Weights of a small mixture-of-experts language model, trained from scratch on English Wikipedia.
Size: 14 layers, width 192, vocabulary 16384, 14.4M parameters.
Below are experts of layer 11 (counted from 0) of a mixture-of-experts language model. Rows are named router (the router's row for the expert), gate (a neuron's input weights, with its number), up (a neuron's input weights, with its number), down (a neuron's output weights, with its number) and show model dimensions 0-191. Each number is 128 + 24 x the weight over its row's rms, rounded and kept within 0 to 255.
After each expert's rows: "raises" lists some tokens whose logits its average output raises strongly, later layers aside. This comes from a sample of Wikipedia text that the model never trained on.

# expert 11
router [163 121  92 138 151 178 150 131 122 111 123 128 119 134 102 114 102 108 156 149 180 119 101 169 133 126  93 128 138 176 140 166  85 114 117  98 121  99  62 128 194  88 143 141 140 125 109 140 118 152 113 139  80 144 124 155 127 137 120 163 157 137 149 128 174 105 140  99  88 136 136 140  80 155  74 113 123 113 124  99 109 145 175 112 113 154 121 118  93 107 146  86 147 120 128 154 117 145 117 108  91 108 133  81 123 150 143 106 150 104 106 107 154 146 118 120 147 126 124  85 123 108 144 104 144 143 111 101 123 136 127 171 133 110  81 102 126 127 141 142 151 181 156 116 149 127  62 111 130 144 162 144 121 113 146 136 127 107 136 143 109 125 130 159 100 156 128  87 127 161 114 126 124 138 138 100 121 128 146  97 109 133 112 145 104 126 166 108 141 104 168 139]
gate0 [144  96 147 122 173 107 173 136 133 158 154 125  85 156  96 120 148  82 183 123 129 113 161 107 137 140 103 104 117 174 167 115 114  89 149  87 150 143 104 149 104  90 155 138 171 152 137  88 104 103 134 170 147 158 147 101 149 120  70 148 102  74 140 149  92 118 110 129 102 129 132 155 132 101 124 113 111 152  92 118 155  96 132 104 133 146 155 116 145 144 127 136 133 108 112 196 131 156 140 138 121  61  86 122 162 156 156 122 159 127 108 131 134  92 137 164 136 119  97 103 138 118 116 136 111 157  96 111 118  88 131 129 148  99  86 121 122 163 117 126 112 144 122 166 133  87 127 117 151 116 114 147 121 120 109 128 163 133  96 148 110 105 137 131 139 149 106 105 133 137 117 145 145 104 106 116 137 117  90 123 129  97 102 143 141 115 110 150  97 135 133  98]
up0 [127 121 137 158  90 125  79 151  97 175  95 104 123 106 159 157 127 129 157 152 157 102 123 111 145 105 127 104 109 102 113 164 161  76 175 112 117 119 137 118 134 142 125 106 136 145 101 128 157 136 137 155 120 119 138 119 106 156 112 121 149  93 115 173 122 157 126 132 103 113 127 102 100 108 146 151 120 141 130 141 114 131 103  84 168  97 127 166 158 156 120 102 160 168 110 122 140 135 106  69  99 136 130 116 144 137 137 137 129 122  95 112 130 138  98 152 121  79  97 153 158 143 103 151 130 115 114  97  64 106 121 170 143  82 127 112  79 117 134 106 116 108  89 111 121 107 117 157 151 136 127 142 121 140 150 180 176 131 122 131 135 146 116 137  72  86 140 121 124 118  87 198 128  82 130 119 134 125 122 143 123 178 137 131 121 120 129 128 102 108 142 141]
down0 [151 117 220 127 111 111 132 140 140 102 154  76 132 108 114 143 119 166 117 132 149 140  84  79 109 147 176 146 126 119 112 143 138 131 120 104 171 116  80 115 167 109 153 133 121 109 157 161 116 152 131 109 102 116 122 157 134  70 111 159 141 115 124 136 135 116 172  84 159 131 113 123 102 139  92  98 107  82  73 141 148 130 106 149 123 105 120 134  88 158 146 105 118 167 121 103 102 108 138 102 133 101 116 125 133  86 167 126 167 133  68 110 155 114 116 132 127 144 159 116 148 115 115 139 108 147 167 163 135 135 120 180 133 132 120 103  91 123 134 132 117 121 148 182 174  98 120 142 121 141 149 114  92 103 148 131 142 125 124  77 156 112  89 138 145 143 128 141 116 153 135 139 130 128 117 119 133 135 130 124 128 139 161 102  86 122 122 133 105 115 147 122]
gate1 [107 131 112  93 113 117 146 122 166 139 156 129  68  80 132  85 146  94 157 142 129 161  95 131 132 128 113 129 168 168 111 122  93 148 151 150 144  71  82 126 131 110 108 157 128 113  94 136 109 147 104 159 145 126 148 133 131 123  96 106 163  79 130 108 154  83 109 140 121 153  88 126 164 118 158 134 145 124  90 151 136 152 166 136 147 173 118 132 135 130 160 104 103 100 129 113 136 122 124  93 128  68 123 131 136  76 140  88 180  89 152 140 148 125 110 102 143 127 117 131 143 155 118 108 101  94  82 160 108 148  77 109 126 120 152 108 100 168 122  99 126 113 154 101 133 127  94 140  94 114 136 117 136  91 154 150 123 113 104 120 104 109 120 137 112 105 130  99 150 133 133 125 133 103 108 148 132 127 154 136 159 137 139 136  87 102 162  97 127 144 165 123]
up1 [ 80 144 129 117 135 131 109 113 107  97  99 110 146 110  99 172 144 117  77 154 157 142 127 141 131 135 164 145 123 101 126 165 129 143 175 121 132 137 135 173 140 145  86 109 107 120 124 133 132 130 149 148 118 112 108 119 117 108 129 137 100 120 151 154  70 126 135  71 129  76 131 140 147 169 123 141 128 108 148 135 121 126 120  75 130 124  89 123 125 172 103 134 128 173 136  76 162 127 154 136 152 124 118 128 101 157 135 133 101  99 153  51 111 153  88 105 120 130  88 128 138  76 156 133 152 105 176 139 158 145 193 131 130 176 106 142 128  93  86 121 135 134 151 121 118 146 138 124 120  95 137 138 121 129 124 128 153 133 137 116 106  76 121 142 112  97 105 114 131  97 134 146 120 165 170 195 127 115 131 100 152 120 117 120 125 120 130 134 118 117 117 148]
down1 [134 110 173 140  96 131 158 112 124 130 162 139  95 134 114 123  73 111 142 117 144 164 145 119 130 144 136 115 111 124 161 129 144 190 143 167  86  60 136 138 150 151 167  90 168 147 137 133 135 139 147 136  85 124 137 150 117 114 141 150 149 144 105 121 122 154 126  67 176 146 161 137  95 137 108  98 134 124 158 107 158 125 160 200 122  97 116  88 157 105 165 130 125 104 127 170  92 162 139 113 159 131 119 155 150 110 103 109 105 132 144 133 166 139 132 113 127 194 119 122 147 141  94 137 135 136 113 116 159 120 112 159 122 139 139 162 125 105 134 117 135 129 135 145 109 151 145 134  91 156 134 139 113 144  94 124 111 180 134 113 108 168 106 120 114 148 155 115 176 123 146 115 151 141 131 154 131 142 182 119 148 153 134 175 131 131 132 141 116  95 140 128]
raises: " |", "\n", " (", " L", " ", " 1"

# expert 16
router [141 114 156  92 124 115 162 166 122 104 157 164 158 126  99 153 157 116 111 147  93 193 118 113 115 110 112 162  93 139 126 153 119 131 133  96 112 127 104  86 114 158 118 113 134 101 121 110 146 147 123 159 138 137 119 128 150 133 109 103 128 124 147 126 119 107 109 138 142 131 159 122 114 145 133 107 138 141  92 154 155 158 134 111 121 140  94 100 102 139 140 141 169 147 144 146 138 140 156 139 134 121 118 129 108 121 144 196 115 144 113  80 119 167 144 114 128 122 130  59 136 149 167  97 126  97 105 142  57 134 129 178 137 117 179 125 127 121 108 104 137 115 191 139 106 135 171  88 157 128 133 132 128 129 190 170 129 132 121 126 104 131 152 140 103 122  91 155 148 103 125 132 135  86 116 151 155 167 160  99 141 131 160 133 114 172 133 108 140 106 167 105]
gate0 [170  94 138 149 124 101 145 120 103  92 106 138  89 146 110  98 136 138 144 109 180 110 106 138 178 117 155 152 147 160 115 140 129 102 170  91 130 114 124 158 129 132 109 123  71 150 100 167 138 134  78 170 111 136 117 166 132 157 119 172 138 143 120 116 153  99 104 103 105 132 128 114 145 125 130 122 146 141 148 149 166 113 147 100 101 104 122 140 118 125 112 113 133  91 138 151 146 127 108 146 148 174  93 104 121 132 139 103 132 186 170 111  71 124 168 147 113  81 172  52 142 119 150 114 161 120 123 103  80  81 117 121 143 116 165 134 160 159 140 103 115 126 142 124 136 120 142 122 136 118 123 102 103 126 144 117 127 141  98 163 114 112 131 117 148 102 107 136 119 103  95  99 116 104 134 128 108 157 113  81 169 118 135 119 128 112 121 139 120  98 149 142]
up0 [145  97 106 134 125 148 146 125 114 111 114 114 114  97 134  91 133 119 110  95  90 127 139 140 134 140 136 127 132 115 149 120 121 122 126 162 183 145 147 148  87 141 126 140 111 146  94 117 107  75 161  99 154 111 179 108  90 129 104 105 121  90 152 186 135 134  99 145 110 119 113 102 109 139  95 139 131 168 112 132 129 133 170 142 146 137  82 175 115 176 107 133 105 124 135 159  94 121 130 117 142 101 170  88 140 157 121 144 106  90 103 105 148 120 139 142 175 135 117  96 117 135 175 101 171 130 137 158 112 103 116 135  70 136 117 113 107 156 191  90 160 130 128 155 139 115 134 130 161 117 134 114 139 175 123 133  98 160 164 139 101 106 166  69 163 126 111 148 106 138 105 121 120 165 117 135 134 127  90 121  95 143 129 140 107 124 118 164 116 136 131 119]
down0 [105 106 135 144 111 145 118 179 138 131  90 120 100 145 146 115 132 107 143 131 134 153 117 139 111 132 145 181 151 129 139 101  93  96 124 107  99 170 189  83  92 150 158 140 112 140 104 115 113 159 124 173  91  99 132 117 132 134 111 161 135 105 120 126 141 128  73 122  97 146  87 159 115 102 111  94 140 120 125 117 135 109 101 120 161 160 113 158 226  87 119 105 152 133 138 176 138 119 153 107 106 136 131  89 115 125 108 134 122 106  99  91 135 143 152 155 156  94 119  88 143 134 136  94 110 108 113 121 163  96 107 138 123 167  96 107 121 129 165 124 117  67  76 116 106 101  77 120 107 116 118 141 118 124 154 100 126 164 112  87 125 149 109 113 125  93 137 129 133 105 120 124 141 110 157 169 126 126 124 125 124 116 122 125 125 139 129 129 105 135 113 134]
gate1 [126 143 140  95 110 219 142 139 124 127 118 138 157 157 119 127 103 153 141  96 142 145 123 189  95 172 119 136 128 102 131 118 144 118 156 104 129 101 128 133 134 172 136 146 138 147 119 120 148 131 132 131 121 138 183 131 124  69 146 113  85 154 104 155 108  97  96 117 135 131 129 127 108 104 156 125 124 126 155 145 134 154 144 136  92 149 138  87  84 134 157 103 138 123  84 197 151 144 133 126 116 135  99 134 133 117 125 157 121 141 159 155 137 174 167 156  76 133 166 137 116 137 147 127 128  97 120 122 116 109 110 133 149 114 128 112 162 110 130 115 100 126 164 124 161  95 155 148 127 136  92 160 196 135 131 116 123  98 156 156 108 151 152 156 121 161 134  92 180 123  97 136 122  96  86 118 132 135  83 150 118 125 137 154 138 112 144 120 103 125 152 117]
up1 [118 109 136 130 113 142 174 113 120 130 115 116  87 150 168 125  99 114 135 134 101  90 126 135 121 166 131 130 130 144 121 101 131 137 161 154 127 129 154 139  96 120  72  65 122 154  90 107 117 160 104 141 146 143  90 108 187 101 131 157 116 126 144 158 112 170  91 108 109 128 110 154 115 125 136 100 133 138 138 146 186 146 161 118 138 135  97 104 186 149 109 199 115 157 143 134 136 121 138 109 171 124 107 124  80 132 118 121 133 128 157 131 149 138  92 103  81 185 148 142 108 156 123 124 101 134 117 146  76 116 103  87 101 117  94 108 141 131 149 104 124 123 126 106 106 131 152 148 138 127 104  86 121  94 114 124 126 130 160 135 101 130 133 140 174 142 105 156 131 149 153 110 122 140 123 123  93 130 155 129 155 154 151 146 125 123  75 122 143  85 150 153]
down1 [116 120 117 100  88 110 117 126 121 147 125 131 179 124  90 127 141 103 162 104 132 173 141 133 132 127 115 142 101 158 184 143 141 113  99 113 136 146 196  80 103 128 136 119 155 134 177 135 150 137 147 143 110 152 162 155 167 149 119 134 156 162  79 138 147 104 131 145 123 122 117 127 136 137 135 143  86  73 121 106 100 124  86 133 114 134 111  85 101 142 147 141 127 130 106 172 115 152 130 155 129 114 163 123 132 139 147 139 126 140 145 104 152 166 155 137 153 116  62 112 124 130 113 169 125 149 114 114 105 108  97  90 127 145 138  96  80 111 120 113 165 158 110 130  74 108  74 139 103  88 153 115 122 132 135 115 129 122 155 162 175 122 160 113 136 128  83 124 151 127 141 151 135 106  86 109 126 120 122  81 128 119  95 141 118 161 127  93 113 112 120 122]
raises: "erm", "ane", "ester", "ig", "ings", "enger"

# expert 22
router [130 136  87 123 152 119 130 138 185 141 127 132 149 108 132 110 138  88 168 114 124 151  86 144 153 137 147 135 122 132 123 140 179 119 137 138 117 152 112 165 112 110 151 143 107 167  79 121 107 143 145 116 139 129  90 136 120 112 114 155 139 148 193 135  78 111 142 132 137 131 146 128  88 163 115 124 131 106 112 140  91 139 111 149 146 144  87  83 187 105 110 139 137 157 111 145 141 147 132 130 141 139 123  74 136 152  91  71 123 128 154 174  90 145 129 130 103 146 112 101 148 108 114 130 103  90 148 151 116  99 156 116 146 139 149 117 123 136 121 151 116  88 175 123 127 133 152 186  90  99 136 122 123  79 143 165 113 120 133 130 151 137 102 168 109 177 127 137 101 142 152 136 141 139 121 125  93 116  86 142 168  82 154 114 146 115 159 141 143 105 115 105]
gate0 [127 137 104 166 108 154 144 113 132 154 103 134  92 142 143 141  93 121 133 139 144 136 173 149 103 100 100 161 191 126  97 101 123  91 137 134  88 131 114  96 142 100 100 133 145  98 121 136 147 135 167 103  87 164 158 164 145 102 153 165 168 137 150 133  78 103  69 147 110 146 134 107 137 144 141 117 102 115 133 117 139 131 155 114 138 105  81 120 166 123 129 118 128 131 118 133 153 136 126  74 142 115 142 111 169 119 158  95 144 149 137 149 101 115 198 146 141  96 105 122 137 114 100 131 157 168 149 109 100 137  91 113 107 103 116 124 111 111 150 147 107 126 170 134 136 135 147 142 119 114 140 143 118 128 168 106 155 110 137 145 109 128 110 118 129 159 133 122 117 106 128  98 136 171 116 124 107 160 125 150 120  89  73  89 141  93 176 116  84 150 128 163]
up0 [ 97 132  98 142 132 132 120  82 140  67 100 120 137 149 130 140 103 147  99 136 128 136 119 114 113 119  98 137 123 149 120 142 169 110 138 107 202 123 144 137 115 135 125 116  74 127 111 127 164 126 125 123 132 119 114  72 144 128 123 133 177 144 106 119 119 148 111 143 113 128 148 108 113 143 121 142 102 160 167 152  95  84 124 137 178 146 124 118 135 151 143 128 136 164 107 178 146 119 160 134 120 144 166  80 118 116  81 112 174 107 135 151 147 116 127 140 134  86 168 146 201 134 148 170  88  97 114 149  82 120 118 134  95 179 147  94 113 160  72 122 123 102 122 101 123 100 118 125 102 137 143 109 153 117  94 116 127  88 132 120 103 154 122 107 158 144 137 163 131 115 127 124 139 120 134 129 104 135 147 141 106 121  93 141 162 100 115 106  95 156 109 142]
down0 [125 155 106 174 117 127 131 121  84 106 152 152 150  89 142 153 133 140 139 128 140 144 110 157 133 167 110 112 110 110 155 102 169 149 144 142 122 123 164 114 153 118 136  89 109 121 103 155  96 131 150 119 115 106  73 122 115 147 147 118 123 110 174 110 112 137 131 123 135 150 110 103  93 136 150 183 141 160  87 147 131 124  84 164 124 112 134 122 171  97 135 140 121 148 128 151 125 130  85 133 123 157 137 134 125 127  93 122 161 140 135  98 120 104 117 116 115  94 117 152 167 124 144 154 140  87 125 136 147 174 176 124 134  96 170 117 133  99 140 139 135 115 145  89 103 138  82 123 110 118 128 116 133  93 133 140 138 149  85 112 169 120  88  64 137 121  79 123  97 131 142 151 150  79 125 108 128 111 161 111 185 147 116 159 118 153 134 189  92 130 130 107]
gate1 [163 163 159 156 127 127 168 158  99 119  94 184 118 139 139 142 151 158 102 115 152  63 153 125 175 135 114 140 133  86 118 144 112  84  72 111 167 113 107 113  61 116 127 129 163 136 122 148 101 120 134 137 115  91 110 119 142  82 122 105 143 104  99 116 138 137 145 111 129 153 108 117 112 118 140 100 130 109 163 137 147  87 122 148 102 142 119 160 148  97 157 144 114 170 113 119 142  97  73  97 132 136 108 130 126 132 170 116  90 118 168 164 111 147 120 134 122 117 104 118 162 121 118 171 125 138 151  93 118 129 103 115  83 130 151 122 137 164 147 128 149 115 141 135 153  85 123 148 148 117 119 141 111  90 157 125 111 136 178 167 157  95 138 133 103 133 105 118 116 107 130 146 174 132 135  96 121 118 137 137 146 112 113  88 165 135 126 118 103  89 117 101]
up1 [144 126 107 148 115 105 119 114 168  76 122 126 130 103 125 136 153 129 102 170 181 149 145 133 145 124 113 135 118 155 145  99  73 133 105  79 122 140  59 138 151 119 128 118 167 181 149 139 116 144  90 150 148 136 120 135  53 125 145 110 126  99 124 124 124  91 101 147  85 107  91 103 155 140 115 138 177 134 156 150 131 116 104 199 111 107 121 130 162 142 149  97 104 158 140 135 141 152 111 113 116 150  89 105 157 116 153  83  94 118 176 130 154 144 142 128 144 153 110 117 132  89 160 157 150 125  95 128 115 120 126 133 162 137 107 151 140 164 165 156 145 148 134 100 178 128 118 102 146 121 127 147 143 160 167 131 111 159 117 128 120 131 135 124 145 145 134 117 134 153 138 114 120 128 155 145 123 123 182 142 119 120 129 126 105  75 131 142 142 135 135 146]
down1 [122 134 116 119 123 132 101 191 130 129 101 122 143  87  92 151 156 102  89 128 112 123 132 173 132 110 147 140 153 144 155  90 162 125 146 151 135 125  51 139 120 160 143 134 143 131 112 146 166 133 127 108 103 144 164 132 142 147 129 106  98 129 109 126 110 104  98 138 173 113  85 139 145 114 136  82 120  93 163 102 112  96 140 138 101 153 120 128  27 135 115 147 140  90 110 143 112 124 145  94 104 120 107 136 152 120 164 115 142 121 129  74 162 152 106 105 163 128 120 114 137 133 156 159 111  94 104 138 123 112 101 135 113 118  83 121 135 135 145 127 178 164 130 110 122 117 105 101 120 129  93  97 147 169 128  93 118 139 100 155 110 103 158 134 121 103 173 113 154  96 129 138 116 149 132 127 136 124 111 155 108 156  95 126  97 156 157 134 134 142 115 152]
raises: "ted", "le", "ken"

# expert 19
router [162 139 160  99 152 127 144 125 136 123  96 119 122 112 116 107 137  46 155 116 186 132  60 116 187 105  87 138 164 138 113 150 161  99 164  97  83 120  87 129 137 140 137 128 141 148 123  99 156 136 123 115 123 127 120 102 132 117 125 120 123 124 119  81 139 101 103 156 124 153 102 140 118 169 142 131 131 162 120 150 128 142 183 113 142 142 107 163  71 113 108 178 114 121 142 147 126 105 105 123 125 132 112 114 120 135  93 164 145 113 111 156  92 130 125 149 134  84 166 103 172 158 117 110 139 147 114  84 110 119 153 118 115 112 144 137 120 143 167 121 184 139 121 108 112 121 161 148 107 136 122 140 141 144 114 116 115 136 112 159 138 153 137 116 115 159 104 158 161  99 130 103 137 125 121 146 147 102 137 105 102 100 129 115 131 135 176 164 171 120 169 115]
gate0 [105  75 142 149 141  91 139 153 134 130 114 125 136 184 145 135 123 141 103 157 160 128  94 105 149 156 116 152 125 152 119 161 113 132 127 126 126 146 107 126 167 150 134 130  93 121 117 106 128 126 145 117 134 163 131 146 127 142 149 171 129 115  81 112 153 125 156 166 100 132 104 194 146 116 156 137 113 175 155 113 140 172 159 129 135 127 102 123 141 143  68 151 108 113 154 143 160 131 149 133 160  98  66 144 129  96 140 116 100 129 150 118 133 139 102 125 132 142 129 118 161 126 170 115  91 155 132 120 118  72 157 124  89 147 131 109  71 121 150  85 153 140 129 107 124 102 129 161 160  92 101 145 123 164 126 143 119 145 135 163 150 134 101 158 113 159 129 133 144 117 142 108  99 160 126 138 174 126 160 128 117 123 113 106  62 108  98 100 139 161 115  92]
up0 [112 146 146 112 116 154 143 128 124 107 132 161 136 160  73 133  89 125 135 205 158 140 133 101 122 134 120 139  88 140 157 133 171 134 126 153 165 140 134 149 158 132  99 134 179  79 165 135 141  98 126  86 113 134 132 107 107 116 114 113 158  96 178 148  96 149 109 114 146  95 125 130 156 139 119 111 123  92 148 116 142  81 121 136 158 143 148 127 155 105 130 118 144 113 131 132 146  82 136  89 104  72 119  84 127 146 167 128 142 156 129 118 114 102  74 164  96  96 120 138 117 144 125 142  74 152 104 129 126 117  78 136 150 161 122 138 120 131 116 128 119 141 148 109 130 109 150 123 153 149 129  77 133 105 143 145 127 156 128 157 115 116 142 100 108 143 153 124 117 112 123 136  94 147  92 116  86 116  77 143 178 129 101 138 118 143 114 162 110 133  90 160]
down0 [129 126 139 115  66 115 121 117 120  91 159 111 125 127 170 119 109 127 108 118 171 140 129 177  97  78 126 110 170 173 156 147 144 138 123 106 129 108 203  76 126 121 146 133  90 117 158 133 137 127 117 132 133 145 121 146 140  95  77 147 143  93 141 100 112 135 114 128 163 137 133 130 152 158 133 174  89 100 110 117 118 135 153 115  88 138 130 106  64 122  89 124  81 149 164 120  64 142 117 116 163 138  96 130 121 101 123 122 126 152 133 130 117 127 152 138 157 141 148 127 155 155 111 125 147 164 129 100 102 147 126  98 132 111 137 128 108 139 129  93 126 120 105 152 150 112 127 128 126  83 122 149 137 134  95 131 140 122 160 118 167 114 108 175 164 120 114 156 118 154 136 119 114 116 113 120 106 165 148 149 126 174 133 130 179 130 142 150  95 151 122  76]
gate1 [174  77 156 136 130 134 148 122 170 136 131  99 160 117 154 130 134 142 140 108 147 126 143 170 112 121  91 137 149 126 148 121 131 139 106 118 129 198 172 109 123 160 148 140 127 118 123 156 131  90 175 143  92  90 133 108 138 119 125 164 135 118  77 140 135 138  72 143 140 129 122 156 143 176 120 102 159 122  95 117 116 157 135 159 145 145 126 160 102 125 126 163 166 115 132 115 120 123 136 110 103 147 109 122 128 127  86 130 102 134  96 112 137 110 154 167 147 125 156  96 153 174 134 132 130 147 115 135  93 108  79 155 169 127 160  65 184 145 126 120 138 179 128 118  91 129 153 138 134  99 150 125  87 119  98 113 101  99 113 194 120 141 123 109 137 138 125 128 146 144 123 137 115 127 119 106 180 136 173 149 119 134 123 132 130 114 175 135 137 115 146 154]
up1 [121 138 158 105 127 128 107 105 116 146  99 143 128 109 126 133 130 169 127 108 121 143  59 102 125 100 107 133 145 106 151 181 142 120  89 126 147 101 120 113 135 133 161 124 106 109 126 142  81 155 151 116 121 159  76 147 144 101 137 146 107 108  95 147 129 139 176 126 173 137 148 124 121 191 142 104 142 143 140 150 132 150 114 146 131 163 129  93 124 140 129 149 112 124 119 183 122 167 163 135 116  84 123  76 158 177 169 147 136 108 119 122 130 147 138 149 143 130 133 140 138 146 156 109  87 135 164 123  98 110 120 127 119  78 140 105  98 116 124 135 138 181  92 122 148 174 129 158 156 171 103 167 100 145 134 109 163 148 117 119 158 111 139 115 110 146 155 157 114 158  92 115 150 130 130 183 145 131 117 177 110 131 135 121 176 148 143 130 143 126 159 117]
down1 [126 160 142 137 112 150 120  97 125 145 113 120 145 160  81 138 112 132 171 124 118 127 108 144 175 139  89 138 104 105 113 160 159 159 117 130  73 100 141 120  73 139 111 161  93 154 125 115 130 127 163 125  97 136 129  93 134 162 129 119 141  77 126 131 125 166 127 149 110 108 156 114 126  96  95 114 101 173 144  90  83 108 121 121 101 126 144  94 121 171  92 118  93 167  74 130 160 127 128 106 123 150 104  86  75 164 146  80 112 136 138 113 150 122 144 124 111 138 105 130 112 115 157 155 174 108 118 156  70 113 102 140 128 166 154 104 173 108 160 128 125 135 130 145 123 148 136 135 141 128 120  76 148  87 117 143 141 135 124 145 175 136 115 135 162 106 129 107 133 122 117 120 129 103 144  99 153 115 126 105 169  95 118 147 128  99 126 122 114 138 103 103]
raises: "2025", "2026", " ago", "2023", "2024", "ve"

# expert 6
router [109 113 180 155 125 148 201 178 143 137 109 100 142 104 146 117 117  87  99 109 124 114 115  79 152 136 144 111 166 159  72  96 121 133 125 132 126 127  62 132 124 162 139 122 103 188  92 144 127 163 107 103 134 130 145 162 141 155  95 138 102 133 133 156  89 149 106 199 119 108 158 145 137 101 109 155 105 106 140 119 105 118 136 123 154 136 111 125  97 137 128 153 116 114 105 123 146 141 127 138 160 139 152 132  98 107 123 141 117 109 118 120 147 149  71 125 102 122 103  73 140 143 123 152 154 114  84 104 137 125 120  94 119 105 131 140 134 150 141 106 121  92 151 140  87 134 128 141 190 121 154 131 108 123 146 106  98 133 155 139 150 108 137 166  92 134 141 163 151 125 117 170 152 135 134 134 153  96 141 105 111 146 148 106 114 123 152 135 124 101 164 128]
gate0 [150  89 147 137 171 152 117 185 148 144 138  87 142 137 145  93  96 144 100 152 114 136  98  89 161  97 104 124 157 154 126 128 112  77  93  65 115 146 131 141 129 105 137 129 131 145  82 113 140 120 132  89 121 125 120 138 129 135  97 140 151 106 102 161 133 114 143 165 114 124 123 120 117 116 116 135 169 153 125 141 157 154 151 108 151  93 154 101 118 135 139 177  91 101 134 134 153 114  87 165 101 116 118 134 148 136 114 180 128 161 118 123 130 136 110 122 141 135 117 105 105 160 141 134 149 123 100 152  83  83 147 138 156 132 112 123  84  89 122 123 153  99 130 136 103 131 112  86 120 135 196  92 112 164 147 126 112 130 141 151 145 138 176 122  62 123 139 167 124 112 115 150 133  92 149 123 160 135 145 135 128 140 124  91 118 163 100 138 153 109 127  98]
up0 [ 96 176 137 143 112 101  87 123 133 100  99 139 125 128 137  84 107 173 104 131  96  91 116 100 139 115 121  98 124  95 167 140 117 114 135  96 128  99 142  69 170 168 149 146 114 119 122 142 114 140 114 103 138 141 128 122 120 122 167  85 129 119 143 123 135 179 119 120 114 107 134 102 135 117 147  81  90 104 112 108  91 138 113 130 164 130 168 165  83 121 134 149  91 196 119 104 118 150 113 134 125 139 135 139 160  90 149 170 159 101 153 103  79 106 144 128 134 136 133 106 118 131 147 130 114 174 119 140 119 104 108  99 192 126 131 146 111 144 114 137 123 137 138  98 119 156 125 160 110 131 117 155 116 142 112 135 138  95 153 113 187  94 150 121 151 125 129  86  73 102 147 119 122 101 108 118 134  84 139 147 138 103 131 122 168 130 150 132 129  95 136 156]
down0 [124 148 130 131 152 117 135 101 116 153 148 148  99 154  94 145 107  94 176 138  41 105 101 101  88 124 124  31 159 160  97 108 117 125  88 124 161 122 118 117 105 118 132 119 134 156 114 116 150 109 133 119 217 132 119 132 118 131 167 143 157 156 112 129 130  60 135 102  85 120 117 140 174 142 106 138 142 139 104 123 154 145 135 122 116 152 104 161 125 150  70 163 126 108 151 139 118 147 127 113 142 145 117 130 129 117 116 116 110 112 144 134 139 102  86 129 171 132 108 113 141 134 147 133 197 110 138 105 108 118 137 126 103 149 109 118 134 125 108 150  80 137  93  85 101 111 125 132 137 105 162 147 147 117 119 168 133 119 116 137 119 140 144 127 167 121 144 139 140 131  97 118 140 121 142  89 149 138 122 126 120 149 127 110 114 110 119 130 124 156  94 135]
gate1 [163 132 124 134  82 119 162 147 113 103 114  27 143  80 101 146 145 117 142 122 114 132 133 162 119 122 122 103 158 100  94 140 124 134 103 125 135 101  97 112 113 119 155 163 122 178 113 101 166 165 101 135  68 139 135 121 118 135 137  97 128 121 106 133  68 144 116 184 101 129 139 142 158 108 125 158 131 162 153 133 133 123 141 138 152  84 127 105 152 118 167 140 161 138 120 118 113 122 141 164 158 132 157 103 135 105 109 136 105 149 149 147 149 129 112 110 109 131  99 103 135  90 123 163 126 118 126 123 124 157 175 122 121  90 125 142 170 150 137 156 157 137 131 143 151 144 121  96 152 147 154 102 110 169 118 179 123 136 141 113 129 131 110 115 154 128  99 138 157 105 129 117 148 129 144 110 102 134 112  94  85 108  99 158 104 143 135 123  73 132  99  87]
up1 [ 94 162 108 175 139 153  90 121 128 158 113  93  94 171 130  97 142 106 103 105 118  75 169 148 127 129  84 117 128 144 131  92  79 121 151 129 113 122  93 113 116 109 190 137 162 100 129 135 125 169 113 108 150 102 132 129 133 155 149 127 122 147 106 144 139 116 109 114 136 116 116 112 104 110 115 110 109 125 136 133  95 128 160 119 128  73 109 105 124 173 143 118 102 130 110 114  97 157 130 140 163  99 134 160  99 114 170 133 106  97 129  78 106 107 132 110 119 128 107  83 163 111 128 120 129 110 128 133 140 122  95 136 161 145 143 107 114 138 145 127  91 105 148 134 127 136  75 135 143 141 121 102 133 110 112  94 127 104 177 143 131 103 120 112  99  84 101 150 105 136 168 112 122 121 162 154  59 124 153 110 141 125  99 114  90  95 101 162 163 136 173 150]
down1 [104 108 132 123 136 121  88 138 111 122 178 149 137 121 114 129 135 103 140 149 134 175 166 115  88 132 123 170 122 104 111 139 158  94 107 125 122 104 208 102 113  96 107 100 135 133 162 136 148  85 114 100 154 119 146 133 127 103 130 132 141 107 127 135 152 176 135 102 110 127 125 106 112 111 184 147 122 159 129  99 147 137 115  94 110 126 119 140 138 144 153 118 124 108 131 165 118  78 124  78 133 131 175 141 142 131 131 134 126 104 139 140 119 162 137 151 109 106 102 156 112 140 123 105 115 151 146  82 104 120 130  99 157 147 159 106 148 128 150 164  97 140 146 150 119  94 143 147 115  82 148 104 124 121  92 115 156 179 161 133  94 141 145  98  99 138 158 107 128 128 111 202 158  81 111 153 136  60 129 135 110 101 132  92 123 142 148 124 137 140 141 154]
raises: "7", "8", "9", "6", " |", "5"